config.yaml
activation: "swiglu"
moe_layers: [1, 2, 3, 4, 5, 6, 7, 8, 9]
normalize_top_k: true
routed_scale: 1.0
norm_eps: 1e-05
batch_tokens: 65536
seq_len: 1024
dataset: "wikipedia_en"
Below are experts of layer 7 (counted from 0) of a mixture-of-experts language model. Rows are named router (the router's row for the expert), gate (a neuron's input weights, with its number), up (a neuron's input weights, with its number), down (a neuron's output weights, with its number) and show model dimensions 256-383. Each number is 128 + 24 x the weight over its row's rms, rounded and kept within 0 to 255. Numbers have three digits each.
After each expert's rows: "mostly gets" lists some tokens that are sent to it at least half of the time. This comes from a sample of Wikipedia text that the model never trained on.

# expert 13
router:118119084147104102139084146120126140122136137189123152112130140094128097132118148198092160120121156149115109148088163139138106129144165113144129102186152090137150110149149143146121106134145118103125139120134161096148138120091155103106116156103128082120146089143122148123077100108101120111193133125158123149117125134136133123116135104161140134095078139126112141121115127154103139140123
gate0:109159107121146147132141147153153106180145157143132129121120152097134114148121108135122120108105167169183163137134166144174115133126146082101105147121126142134124122118110164136137139185147099143120098143131098134101125124109111067153105126117123157129121070108127152174135203072128146163115134103130104160154131118166165128146132129116108117129129139096152111068143074125129149141112
up0:107144111109098115107134089121082094115145149148139128153120149177101133115086114160139141171122108174122134126059120098147151125159154146134120128134102157131118126112103167160094130109116153137130122116121143130125124191121110096125153115050134148115138164121137115095077141142131132121135098130093089107129157148156130111129141128107123120114106124112144120118124106149118110136088
down0:093101139081115123148140160116150125119106113146102153115138139100132165162128144124186102087134125104088090149128100133128170152141163126106101128067119144152148117125134092124158142137101067130127129118164096109174142155089157119157139135128096186130123142153140171106112148164112134130127121130138161138120095125130142124089125117180140116114112100105122110125160153114093128139172
gate1:144128051149097122159131144114162100149140109098128168126081121162119124174126131144118100134135124131103189154104157094137141112120101135116096095128134072112110170149149113094131076134126110113140157125098149127135143128140142134093106136132153116156136136150152179152115123132083139143124145109101150090115118150136114143115157104141114165139105179117133157142164121144123142124139
up1:142114084125090142096122160124066159138120160084135145140120137122129125136157077116150104143133131148171109140133169085099151129110123133078088145109134122138105124112122141129126118152102152129105102171133146148103101120098097136107122117124108123116160108145134103139117162097126089097158104163105173154125130182134089105116141114082124135149142096140151161127149132144078132175127
down1:122121139154125143143127128163141194091133128117098128111126167083112176115170130095118114124127154095107145103124179130123169123092093146159125131117101148118141130114138129110115143126105123122137137097165094133112136108096142131138119127093150098084105140118141119128143130120151146103124139133142089123126161108140133134156118147143154116151170130136131139124129158147156121099081
gate2:078140115130139116113129113102104091113105140122116170102150125116154122150134150178099158099140117117150112156116138101125152156123156137099089155098085099116139157136152115089159114158119120128130123143109129087114113137153142147110164159113164081142134141109180135117100144113085154153113110108101129157135103152168107109083138134155105117124148131104169162144169119142107105093128
up2:155091109145110150148133154146073107115093128121113132128120116170078159102106163120110124143142137145134136108112122119134097138115095139124160149137123165175097113115137135172114082095111132153091100133123120149122109137151125107174085120127138166154139133130077108132091087099187119133071152173088146104116114117104138159126129085093137177159142098153142094136130115131126071135100
down2:150093140146177128158176100084144143122087129126135127155140114106110145128112113126097150123153121175151133098145145134106129094139142103160123127075122046092110104162135107147169132154109144093091129115120133122167142153135128113141142126161131119154083100156156152119116133103123100089083094123141155124165104139125157100116123098133121118138171137149140123141103120158171139100102
gate3:083101088115142082129163114100131134151120106151126132132143150126097092097093123128151138109089168121102161106112096147118071116110107142127080123129120128139130111078102136111133126141147098175118147169126163119148122128140093111087135124105136155102137114127134138185113152135127100145157142158128125097118142105138115146120105143130120128144148120101090121110105111141084115115115
up3:150176163124132160119106090113117118114114142102129149159135091136116084101103106123176104096130094191086093169135180089106163124131141127074137141104177129172131114151132127150137136131128140133126127155141154155160129060141129115167098161123168121133085130127075145120133088152159156077156140106134116106128134125113148158204132116127154130123147097126167121124151118112133100176115
down3:124148069106118122136149129107134129118115136096128160132125136157160160161141134142112089161110123117124121116145149137126150123118106116108139114185171148148094150105137143116151130125165093136137156096136125151158130146088133119135138162147143111117143112136106097079123099136134130156088096108166101141132135119109101126138142116145176159096134161160140115137165157092129117083175
mostly gets: " El", " Le", " Gar", " De", " d'", " Mel"

# expert 0
router:106124086141141153172108149142102150125128138129137172151131130115154153062108153153108166115151154108118110117100147095152074150127167153106124120141144142149140119121163133150141120121130124074142132141100148091150143115120179110146191091135154118132123099098145149172110097131105146132151148194119154129144113139169100098087135113120130148118141116129106077116089138149118163142111
gate0:103132056144145137143135094107145118172105121108146117164110164103145162137147128117140120122112144126110104145164143141101153172126140095152123107125115097138151122115125133113183124139106129122160104158150113163120146103165092121144142096146119147131137115098038102185139104137126115148152115142086128127096079204145140171092100100131159143130127142069142123129091128092142128140123
up0:144163152205089107128099129122126114121095126130116150109104121135127171142142160081123136123168131123122119147138102142153121165105104144080122185126104131103127157183145123132132128185139119112138129128099097129132122143131142105126192097104184118110144115106117146168131115096136157103076116113122097138120160138110145170096111118182136110130150147148129104128171115184119158111103
down0:131132153100127094101158146092159147166128151127122122101053089163119089176144120122144138099138118167145123132078169146108138117096182106095137141155129129129106159137115137123143163139124148137135099088134111131132166115119152133140144107115125078132104125134113145112127144123150166116147136160081119131133160066137185141164152116102139166153149167131136110096110116174164085118115
gate1:124141116129157116112144119131142156122124150146135143093129096126153091108118124094108097153160185165092121101119106136136135148095118122090101101151141111162142084079133135133125109155124104133119164129105130111097125112139141103168088133142098163119127133140110168127118157132115097101141069137084134182152103111137137094065123099156123128139139103147121143120146136100138128072127
up1:118090146085123127076146112139087134142130171169141154142151163135096109141102146106121083084119109120122142114128126161112080131166149095147132136118084161104117125137145153122135092140145153134126106128153141142094095107154146131106129152135179157160119136130153108120071143139160093145118100096094095090129119148153133171103157092106133127123114086081160105151094123143129132147154
down1:120128135084121068125125145115127086117137072147101112137159131127088142108154135126137127096111142109118090130084115121093112134141153078147162106099129101138090120100169153127133147196109141097136127080105106106120132140111137143151122167129083093134118127133091119085095135129156133125128099112107108129107151153132144136155142111098121092113105124118118149112128189103132116124146
gate2:122119128155169116144145122147157142131102087103160052137160154129135145147169139122125164124136105115115110186134095158087154131104158104153140178127178113142102147140138126114140139117137133162132112102102116106124131139179142140129135141116179098132144100157138149135153120120109116124113075146121116165158097153121117169118185111140108146128130123143107134176132161106134136116137
up2:135147145148094074104123136120107146110161115101125093115102093098115121194080075136146114113114162132131140217141115123150094165148135122114118117148154125129103143113139115135122102143104131147116132128107156177138165151193118143118132149126108126106115149122107135154151121087094145077119103095101140162169100129139125117139119141079137154107109143137119134116110155135152137102165
down2:140142139138128129115162121160115167114127154114156112087109113141125121122126093081146105126111157142128131153120113129134100149124121156101131109123138168141117164139103115096166107141131122105135153125139178144096153129157141111118135104143109126174120145119164054159157129111114133128143088101130143122135112153097121120130184113119141110145082116119152182129121139156122118088105
gate3:188154093155115114126121149139155121124161161108100101148134155166129130078113102115137140109076121150154098118118169128137113133114130115121131155150131128109130106096156124146134110140091134156111154150128157117142128187132126140151150140150148149141164125131122155129124127091128112135100102119108133159142119161111123172105144117102140175124112116144149144111113176095135138130100
up3:098144123092133114129104104101158152137106103127137115118130132141133117114153150140134126110163101138111097130123138152095091163148157151116087099113113130121093169093138135146113110121118088124135162124131098156126121096120133140103113121112080141094109120136161123114134125143140148140149151149136107143120143107146106122106133130125112132096133106114103143138184112133148154118134
down3:070142110165153156165093155133099151135064134126126182122111108127128141126136065117118203166164102115109132138135103154139131102114147159121138153144124141120128090147144104132164128124131129089106158107158128145112111103141126125134116151110139171104089153110150161105148084168069145165103121134149139128123143158109132101125071163133117124114161159150093092168146140172092176114133
mostly gets: " regulation of", ", St", ", in", " used in", " and in", " during"

# expert 7
router:075130081115164153153166150115126112124125175091103147163138160090149099087088131117110136142146174134087120138121143117155102182172152140165159158128136129150136075137138114121144101137129112152105110154102134088143118128145154101115117118132113155097123080154149120125131165110112114142114133104104152141124100144102149098135168095143086166102127097136125132126112076129131161134119
gate11:152118123150141129142109158122109071135199125110099115147155162170152145120137166127120157088141128103122148077055128168112133131150088104151150165146094171120110062171112156141132183134107107083130086127141146101123144143119131122130158150150149144164122122111152112102134168148140137143126146083116143146131075132131149100086195109130124129142105150120118137144120093105118150174124
up11:128146187112129137159126091135112145155125132099116136191130154133137096138131119141094164100106130134129116103105128171142126110140125142160112157130107140114122102154127146145119131126141119068182118146141111106107153154129181083136144145115107157168119125117142124093163136107127103135100146100120124150142103090115147121077175116126147138142134174140111166128092114109143155162130
down11:126155113159126168163159150148093143175148166128124139145084138143139109127136135121138148126138128127161121120106096162101090119130177165157144102168152148094111118110152097178159134129104144132103144133117121158128181117152150135128135150092141145127154143140131138105122102150133153102135108171111135122141127150127118120120184130120113123110136148144150119124121092174152121150127
gate12:138150145141149135095090158172089147138126121136108103121127149136144141102182135157159124041079148117126131116128126110114164153130113132127098127159123121102110136063137124105094190114108151107177108160144125098083097171132147111116118179128129132106169103129094126102155158126100120139127191146146118089085112128141097114093109121144132129082126131107099126166150135106112100127130
up12:155120115133141134132093101163135118170123174142145140141115115117097156164121150112129102116109164106150146143126108114097084122131098122116154133116116100147126101160159144109119118138135095143133155146123175152118115129104101114102160156160104134119130118145121153126131105149139194118137135127113137191170129126119086148091193123143104097130158115119158052121123174137110116109148
down12:148112117134146082104143098159125126138155090108024152140136111120110152108092095122148142179106126143121140103114128109145101142111151115137150126134117136114117109146104148106138131136134119103110115136116133117156145150120133120124127139149113136147104152113148114118157105089122161136103123128116126148156134152143183095144167131136132141113126108144112074132164094150072071110136
gate13:127116124144135125108144137112066120132102123147087117139116093129120110142110139138136159097139165138111098110150092118117157144150127168114131138163119101089122121128146109169155149182150102152109115103124153088114120129100146171116142164124101131095149098148128106160139138138104144155106139121127132118125154116086137106097133115133107124097098130126150098186174142131117125132094
up13:101082117124147103113088092137118084148126126129111132137126162167101135153139144084131111108121077150133159116150122137121143133116136121170118145116098095159143155127134090109082147122159095123084130160144156115134131136141089114143139113090147074148151151089116135189115126130095156090192112157167114123128147154158143122137131131145147163111146156132113167086137194144121141122124
down13:100091130152106097138132121111160085152136154168137111148114175149092153110052109120087101108095104123067119089123121113124096116163145124164104101136129111102147110104135102139163118103088101117112108091144162139155121162122120100155152139106127150133126139106143109108143114082155167121161119143158109129122162148109168109088143166140106153081127132109155120102106112113081146113096
gate14:133127152145158113112107116089119120162147170130106109169143176120149084132110168156126124136115144097136136098123129091132161127113152130102108122131134147086085081124115116133114149182151108171117079124131114128086137116137131131115186146144117104149140140157148160094078141113132179136122144121087112092142120099119128162108107085100150135120121178130116141136151121163106131130055
up14:129098179121131134142148132127128135131134135149131130126122121142126085133142133131156136124123112134112132103134161134122116159138158117150128181140096205121120119091099134164095197092124157097125127125123145136179112143130077122127109086147149110118091118091146098154134137154105173108132141090097110142111127114134102125166099119144128133157121107142087133118112150140139106149136
down14:091169140166106091116098081152177166106148149115118100149140131153141114123100139132170158152142143114138136097181114116134121123094114134182101161129120118145146140167131134142122166120137174097119102082138137152134101150153107083142089162136112092094127142159114158123107125134105112121135149138137160132156106129087130203119166107113147097132138166120165160170142109161129145115090
mostly gets: "ing a", ", a", " from a", " as a", " his", " was a"

# expert 3
router:130114149105135088165104150136116143116136136154123111153161132104122118159131169176083136153121131173129103148119177115115082077174166145123136132188131105136145123136144139055098131136119120119161130127138143100139080119066146120158135174109120121111113100083122182126101099124101112126177116140145110183125126137123136104091136125165143101109104097094135131130078115115115142130142
gate0:166126099165132143127126154136128151166139132138125108160131111164131122134115132149112147121176111139153164118103153139167147095181159132162167108123135118169115132119125119084133169136155111139113130170116133165107131141093119142129118157140161145144137142124125153152140136096169149157083145172147080108118124141150150114095145107140141121124094148128121082159146135093168142145094
up0:166145103118097107131124131082122150119128145095152109151141117101130121147120139097149149111144163108106138178122123129145108122158168141161150144111139129112135162137130143137121124093090102113124148103097131115088131147131129148160119137133112176151159104149132083156114093148101149159133143135131111175114152101122139096083137140125138130155091090126127124126136140148109138059149
down0:122141160150165121123158143115128163149127155112143136138131088131106101125134127118172148118120173134130120158135144128132116140109133117127143167147162119113173155174147151127102172083113136089123108133122152135127131119087073135123143047081120105130139123129143160113109133134124164113155153139117100150122129123155140117151114081117142128164170152100126084075087127105126155140173
gate1:157112144155078114140113125112108169151111166145099162145149104128151099155110107126099102119078131143111140145137110143082131119157177135158150085107095109126136138126119123088088082104109116092187125123111092109095142129057137107164135157101169143094166142148162120150171091129128102103142119094125138140148128151160153120070126140124134137119091155085101105145125111140083131104123
up1:152144141149168110142084124162108146154155104102105135144140147082140141154132102112133089142143123135111177125085099147133139109135152129115135153121123123159134079093126137131130149118107066132097117133129123101128142116129127149094117140100126094111103076124143145125144089124137099124105102155131157108096107100183147169157156131130139184126115126120153146133154145123130158129133
down1:094139125142135117141135121127127145123101113124097077133081103117115131105133091125148118127118142079126107080164120128092138157121100113118163094092092131141083119147113118148074151137119122129118125130109076148117154116070123128125141139135129117085164148163131112172148031122127099139100148109157175131099149135116107086130113150112130106134127096093143104091128135163085094178087
gate2:098079105123143113125140105195112087110154116130174116157154106096133141114154170126114137183104133149088125125133102135163149075153109151135135094096121121151115140143088110143104124100143112156123153133103116141100103137151117133111153171089124117161084100157057151149100119121145089138117126110132104101117137138123149125120136131112122135144109142113181144129139124109133118135118
up2:115140155104121123151111126105151124080132101116144114136127171143177094120135117104139170151115143141152136122104122130155165093144117105131089148132121128143115164180119121192095093167143095117114152060125155137085085135089148123131100119098126112130110113126082174157119111158142143110110067138142098141119129182116082126128151114073120132098112086141152151130139124107140109133141
down2:124141077142168135128082125119149123096132102161135150158072139153139151132146134110115110150147135127115116103137160127156125087105150136118113168158130110116085140162137088135144116123161138108132148164122140119113134122143135140098163149108137132158105128114068177139119123134118155142147169137167138125160101168185125151126127097115126157177142170137090108112113121138137112145104
gate3:154134134162155112101151167087111141133113130134114111139167135127139164139117145142081111135104179130125149116146149111137116098107130131158104145134118183101091130121143081128174162145112136099152107099119158108087085149132108104144115124126118119053111102138136145134141116155099141138104130139090136108166097136098146150147109107118146132094169132107164150074106128122115111104076
up3:130129116094098154117133136131133110122131163125140168108137174137138122128126159111127149127110160139105117122076097150100148177154137177087152134103140124159130149079114118111143089112147125158151138117147129133140162085136151143159084115075127176166142132114136101131140136158161100146148130119139175092124162086168099157107123162149106145107135164143112080204137114148137154116120
down3:119136146133118134104098171154116143140109099059103137116117138084144108178137134168137155128111114101118108115087137151120125145130110138108119108107140091120103162136119116083126161136110108158111099108140124114098137137140110125079130124130130090123122147110149129090107203115152104117164106110137152124081098164125122098079122088121109153128140130100112092163104090086130142140135
mostly gets: "andidate | Votes |", " | Hard", "| Pos | Team", " Theatre", ", St", "| Gold"

# expert 5
router:119157135135125072162105153112101126155147122126090146115157124047109098196118137163128139143145136174154126158120123112092113131135165135137111146133150092145151114155207117146139125167136136133114106143097168093140125125116136141114123134111117139089134102105114169126129126118126141109154101158133160191120136143102146127139166108155078146099080111078114152115110130135168158127153
gate0:150128107108138134180126108130139128088112148128114089133174078098116122137135126167126152124093125157122135176110140116122143163126116110110169127132133171128088160174102130156106113138144112111125116156123119121096135099130114153131123132120153172108145095114139100133151179163118167101154140100169089136137129074136125080131120110123157074105123111134161128088097121123116151126118
up0:121132151111077108101141147199113082155057118156136127085106162134138096106128155109136097121151102136090160126129133134136131125111117168111096094120109099137185114101095105151111136106085140131125133124128143124155128182167098134120142177104109106111141087130148111159098104096141143129118111116157143088147110097106142177139098155114129121169131137120133130117148095121104089086154
down0:123096161203133133103088091147119124175132087129184136121115104114125133131108122093154121116108109117114105161166099112125142119126131113109194121112137135117126104130135127115095083120137161141095129134168136131109141146171140143120129154143110139107139119128126124197117140119080115123099146122095093149094145146164103114152160117105136140149073128162078115133112133142129119096130
gate1:154088124135179071114126147141102122085139103116109168141132183074134110128122156121104151108125096172126130120080109112136142142138169135128181146100144105135142128110133146121106161124143117126125099094179134168105126147117079149096134135121140114131097107137120132086130108088125117125132120135109104116124104125113158144150075149141117128093106116122128173154145087114089148108123
up1:188114177135136128125138112132139137151122107090100211110125168151112125130098126116124149133117129096116157114090087175184124159143136140118206144135119122137131144106123106144118151121138097137120131116182118135139090122129154158139154109101116062090127113127098105126159146128104119136165121119116139186140141134117111149096101153133122131095104142114148133063120121113093162118146
down1:123142118110127133098149123144113110136116180134107102107130138190117123152083179104125129133093197145116106131151118136111148126099167111146156112132097100130123148144157136152105165103126120087144165091124095118139157119068075145144121183116145124137148167127130168117121143113112172136107123085168159196168154129139159088141139162138148125141070111201176122123141116098116122142116
gate2:155103185107188094168140142128127141150133153146085113123118098119146123139107093130104144126121099137133105134179132134161129147127099117168150141153181154139144124144167106154105149114121135125094091137109144135105175155164113141100113160146118155106116129109104143119156116110165165091129129145170134123119122107124100106136175117120163158110155129109129106112122142104179113164153
up2:111146142159148120135109118132127146103149132113121118113122113131100160131133162113109131128138101100129213166138119095148140110158131155118124139126131163097139126124140115145120173128104103161158096123143141147133129105102111130133112131097128187139107154130130083145109179153128120070042095134105108136126133160114131150144122167118133079067090149147149138106137118135131128097130
down2:146073118126119191127140103111151136135102108124117113128129091148141154114171165145112112170115153185165154129143136094145101122095128130098139134112157106108148092128158136117115117102159090123145182121115144176171115114126144171108102130173108142146122141143130127125110183145147123139091119097149083158127115099150118148119121109147130128097152140139150074121156129131122165124107
gate3:178181161141183137128164092121109136113151145129153168124130151133122109164142134157114142125123158148144123109063129118127094139129149130116179155176120177128137137109105109122106118157133144087140162117147120114115121133095084135121145178148094118101135097120127102085111140137154161075130115143125120116180133149135113081159111176128134137131137105093112114124153118130170170125152
up3:114122103133148138145078152107109143132109139089129095167158081173138131099136175135131140157137117130125152151146151125156135134151150115101145148137102115080127119137109175159099154088112087130077111142086114149155119124143109113156098126105100122124115141153125164107080116154119109088170149149116090131083111119098112146144120142092127127137131172149175110150135133120092126154090
down3:137119136157120172154126123124100093139163135127148147116173153103108124141131088123106132139112089161148167146147124165161149091110104138096102121148139114146112140135150120123130114174108145145107093129159105152099111113119159105162174118137124118123107146139077119132130123144131103151108134148136124162122137158177113120160141137115125072114088115158145122122105170124167134119182
mostly gets: "\" (", " n/", ", \"", ": \"", " our", " | Sp"

# expert 6
router:116123118116138096137140165121123089123147106152100141156152141129149140146123147123124129144112150129114103128150125104109117159135122138171088136144135132175138145132159068130085126163169129129194130173128180132102094108127125103133187132145170164112127126146120115191124116138101132117141132153141172128137108143122148133131122114111090147113136131091128161142118104102105141122133
gate0:150101120162128141107103159142144095093115129112092134127152106108172128175089116126140149141121123153142110122187138136141130143150129148143177141154173171148174114074136109130129134114158124089173117112123131104128150158147142053100125140089141134118089084122110135181084144063126101099135157135138143163133129108132140105112111121130119148127126099136118141109094117113124120124112
up0:120099108134138127138161118140078126143122138093107140151113170119140121123099120141130153139137110173112109103177152160124152160131118154117130140135154152146187138081145133139161102132130168114162096139138146121129202148121116132112133154118143158144126118060052128169089133099119115112095165167124132153158124095102129125135125127081106131131167094129161125082139174113105161140146
down0:165123166116143150124150130132119119138114136123113110115135130143126139153106122171113125114117104127096101185148139152120087094151108127121168152141116130123109115107114142103116101113122161149124122155143110129117119149134114139120123131145133133132147133112100128133103155124152102095107094123125115124171116118137122106116149122126137111133138131088115176168104113141128129111114
gate1:081130102110168125112136120117128129138144115163096097169136092128123150099096114117115132114168093140128093166110154153140159138128126078099103133144117126118114068110102134145093111168144129145170113098129147109093133105131149140110178120081127133136109112165106104127131159170146116115116137098145155155154123140120131135093136126136150130115152178130139160123161155108121142156084
up1:144144152129129161157102147149082149133120158133151102132151147148128169142105120161139137148102125091167117118104126179120132160110074157160132121104149129116147198117103113090129107106119114122086128137148139110113138136115178112133159171103111118132103106128105118104100102111162099103146139093129102142116122165119147164116121164170085084138133130163152121095119143144131133126101
down1:145116126102109187102127154130131157164116084125094140174154173146147149116105151180069149161115168160081123155114078146112126150173157123160170117096124146105178150140135098125127125139108113127129118157138158130153123163143178175105159126125096128138129157110093108149105136079108123113143160128103123147158161130119111078162128138153117085146166137131113111091115114110134100135149
gate2:142146137130105106135153153128075144130150150145128112129159101114122129102092191164150118153118163136141128152084150107133120131130155124104123105152142145154132167096158118119126118134129117107097121156127111143121113141120124133139162133104167175131145128123093135162160123168119162119099108114114122140114077100176155114172088116098141126082108141136163106099110116116130167131125
up2:142144157171126113116115140139155138154137154122125089140168160131123145140166141101112148169061101118098138141159126143107142095118091141116144122150115147116129138104125129137106166144184155155113123156121158158151110128098088189128113169120133127127158124106168098083110146172124133125157132137126109151130111133094094151139138141097088123161147085110104135133123110109091137166139
down2:157130112130120093120157152155130089090157117158084114105110106124155134119104143093133175190172128124170143135106129150145098091114113104144086143166133152133140155127123140135124148162133122108132138153160142135103126165120120102155107139150150155171167141150117105151137112150141113142194139091156150123125105158151083121112133141135099143114187160128153146176137102128104118099128
gate3:117094121097156148096168099080111114143095147177138143140114131119161097129095133140143157146165181149146128145054088152145104170126137138136120149154094113119177133128153124145147103141131126100103161154132146120128134147120147104132115109085116105137146107131093106077150144068130079152129184166103131136104080130139148107139136078149122106158136128126116156075153145108129136115121
up3:125116131078150124146150136197107136133113099141130123102120169128104103095159104156119092109083088146143097128146146112131137141104134111085118117125105142167111115166109136143070104160082143161104100106112087117119102092107134129150122090156133125105113144103104130104098147139118151099074089144134146121122154155103114127135139170132122123127128135137119159106151148135119070154145
down3:117127102152135052098139102108153149136129132135149097132129084145118109145099119122147128066110114119111105134177115131128137107141126112124126139129137138103082092117142127115121137136131132112183149119117138116106136111173111102133156138113112091173147140135122124169095161134101161116130109103121116160172086126093087155103146139134133094158137160128158146136090129141132151127104
mostly gets: ", which", " before", " scored", " However", " if", " years"

# expert 9
router:101105080172127061162126126145108146148141162170135100116108155169128091122104138169088123123128165152129156103105145096114090137120154132153144172176157125143171099166171145171117116099116126082159121136100171117171100122109119118130159142125098114120111103145151138169118132136107098129134085122119129125132096144087141112128170094130114139122103122168109151114145118138060153149122
gate0:138109169142101130126154064103145161098153155133151115119126101103200139092120147111136156095101156122093092133167131122147095139112151155127155152124147106134160145126145155113150103106144122126124114104124164119171086122131104155136121181131129122118156152171135143096092128160146142141149145128140153141130120143116154111126151138127157145106080145167119138102146142116136080129090
up0:105127119156115138104171142143063133133145091124114120159123178112113154124075106126141137077088149117139082103139137094149157135172156142141138131145123132110127117141112123160141093119143107107129154139160138141121129130129121123094108105153149109121111110117121104105123119151076099150148143123164098125177140142148160133131152113135121147167161093121147121138074152139131103143154
down0:143118137090155119111114121119103135099122111123125068124101114182125117107087153145138093089107130156085096092093119132121109142144148126132109128170102140127136088129138131137152131151123128133118127119143178121111107085160110171106111144157162128121115137122076143165111137142127129158110104151094117143118139145113152095126086167131135098108117161162124100128115152133141151145159
gate1:125167121072106112137113146135137139109131117152111113171109130118136130125125116112103153148121113109121162150132145106074134098147122122144187146125103124115125095143131133155091153114133144142106137130092123121083111108138136118106179150141096112118149105131089123111128161132142163110093130150165076148122102156158121122103111122136122130159093112119069122096100115124093130159114
up1:133156102102118136122150102150107117093104079114110134097164155098089113058141172142085149121165119163129110099106124145165155141116158127140143150111126096144149140131143130126130130092120121128137149141167099120115132105118134115084102072121111130145131128153176151144181122119156151125141170120110110120117104125153120142110156126103130136108156083092149142109131142112156104117175
down1:081100126166146141122126141131120137109132103127138127120147089100114098122121087121144156064140115152140118123154171145188088132102103141149118157137114112119107127122132154144119139142126113112126129118149133127112127134114167158127112138129131113133116143154182157120180124148122107152148170118131156173130086132138132124175126150122094126105130108171154132089108136147143110150133
gate2:142142094125140124098118153120151134157118086132109167144140131126116155136148081099099107171143116117089141126137113148088089114147122121131130128141126125127135112139116115111130164123096134103157163123104132095084118139095125107132130160096145099154132113137126140115099144111115120139095132122111165111131050151121133132114121190150106155135121138154102148147133103090084189176097
up2:111148105139144093152146137100148113140123144141158136174144110112106108149111125148141136121115153120124146159142144138164124105109124108145083127099150140139104138130152108155133111112132078142177128172097137143177131131106048107115116117156092063121116093122100131116148171107102113102107113120194132122098135148108134123089097151092121130116114123127126111125136114111113130087121
down2:121112133119127078122118147136139172177127112113162156099150118114152091101116146161134134147110158117102113155120123121081102108170160120112135113126145109119154122119164124145154090156133132102111160155128109115148127125119163132129119098145134107137130137122131116127116175104111131105169131185122121118150117145154177125120148144129099138122122125131145141107130118119174117120086
gate3:128130099092110121117161117117133121072121111099116139125111168144155163130146160123130113147109111161178137098105141103135130120128097133138128139160065172121123096120160099145117139183137137126094123132099112130135134173134142117140144091088130153119140122144130089161105145125123125124120138166078120134205125099134194120118124096134125126170128101149109105150111117096128117148147
up3:141117151119064124131125130134113144119131102108085137137132124168148142105145136103113139186089069125116118104150140113126136162096152160152133125118141128105127135131124117117122168137103165087086087128146127135086111149138119090148131127119077129125172142127131126100143134151151126170113158131106169092183140103133149133137139132150119124147120117168125109135110130123140137173141
down3:142121114099127127155130155143144154150098074102167088125105106123114113184137137187131171113113133151113094105136194122164183107137129121118171165119162103085152150111119142138160124111170156095151113132160134151157122089086147115138124114155148175118132130123101100169118109140141150115140103147158132133109095152133155117118128158125112109129145172145112140135139141140132143171107
mostly gets: "- Born:", "- Kingdom: Animalia", " him.", " | USA", " •", " | ITA"

# expert 4
router:132095125142124051126151106129145165131126150150126144146148108143154096104143127115115106111171095141143091113116156108140125130121147152147144126173091124107153103152165127121149091100118144126147096125099108136129110144089142109096145145123185116157088112139129157125108116121108095138158136160133112103151136105120155194113138121123154153138086107179142102127100094149101134153093
gate11:186136135107134120105122122109095117144153136147101128101096094152092145124093124148146122110167147117105156106180150170144138125137169115139114121146092117189122121133158114168117158180098168125105152123182115147121110124129132128138139168144148142112151151160102159119135159133124149104166108144123144139154118086118156106153125105168125152122128159127150115104145147134125142114117
up11:121108119105110138079184110070155157128175149156152120120090101115136113144115134103127127106154139136147173145147135140112130127178131097121128140127110120136118118094121147147108096121148190207136119134123160105114133114133073072112109112147122125097144095152145173112174108114076124170113160106089130165079135090146115141136109142126181119085138132096150132130103104122106119125095
down11:116159183126160126129098172150138135140113092120148096134116127103144086180133161146127149125098138105136144103100109131147126117081102128128136172128183134120072132120137122121119128163108112135097109118128142101112136112138127107119138151147107156070147113098093180133115158109125117136116126152172089160152098113172161134109132109147099107144128156143152124130133138125103133140116
gate12:109100112116136104086107088164196128068114128107099131180091175140116153158122131143117103122120155138139089154128136137113117103131122069122171112155129109135145126093151152158091132145188116098123145160120134140139117152112124128179063121104158183143114111104125146136097154109131134083155092136123113117131147111110123171145147154153112133108126115102126144093129143125151118150155
up12:125120117163117150179140108081144151147127085121135166100130088095127127116087162144148147108121101095126097165143160106140116129089120132163093115142129104127116135076116122151147112150145110116130109148151140123140144126155157134087135130142096100106142143168123180127146103102138134158107116122083162062132131157119143157088110123126126103116099081113147072092161120132119122127137
down12:124177129159078131153192124167153132114141061097130117123129094099136110143133124150151116156091134094158107152159099162155122106134101110154126096088111132126102141122088086128115084109159162138122129132130113131139138117108163126143135137130140103113112099138116151137051190177125130134149117154139145128132107144095140160108138116133126159103122114111136122144112120102151112162124
gate13:115125108153139112083100123132141109100144116138179109156129123140165129148135145116125166160156152098158133120139082162152130129133170106121174197168150152109136138127145155086106135109129149120127145072148141124131120153143155145135141110098177124102118144100120169130086150064170102059132167136116109143094095143183112143159147140127111076126138088169142117105181176117131154153099
up13:100109123149097155154134086158148121130131131123143143154166135141140141127160147126151084105109100130157103122147119130114147132125138116131165131142134113128142052127120140138107135110161115136141094131161137152110112149125165120120123137155130099167104128100188124192166154142112143139127071134097115131143132087139145174171125121161112146125108142097108113131149152129123135150108
down13:113129118106097095133111107151108107166093150165117115128126116149092130129121106156130108116130108128151122181115124128094068143135103103165153105187136172110141127145090157168129126115098104122116098162150130132128088126139123154068132137124139085157136107114140132121154146142117148168152160126150107108161128135149137111125101115160141159090138155141106115129163162153148129113130
gate14:109137090099106129149120151117096154074105125106168115068168055077154138116125157126132110153175134135139138131154113134146114111166127131136167106134104147167070128191124122106104171154128121141128108125143118154085127097093147123153118172148141158134120098090129148165115152141132076176109117159098159156145126169142094127138137089081153134113130128147127115163118144135125167127121
up14:148186089101123120125114194151113110146130156162156158178127156166126121129121129137122130175125101139119150129088118122110135116128110114097140140101141102128104171091162163107145173164114130143130185128140130131110127152134077132104141120122125102100127109122135097121116127139113150145126132152119118101108141133153142115094149112170158142119137119129148155153123136135119118134124
down14:125137123089082143092135147111113109086149123123143157119100131129184174113154110145096120143154127115144155090151128178132163122132133116150125139127087133167106152163136125130164116160179126098108105139134139113109122141132150116139126167147126130128095170105163155132099160178121188112155103135118146129138090121120138086125161111148132146129122131145124125106143158124134111133110
mostly gets: "\" (", " n/", ", \"", ": \"", " However", "\n\n"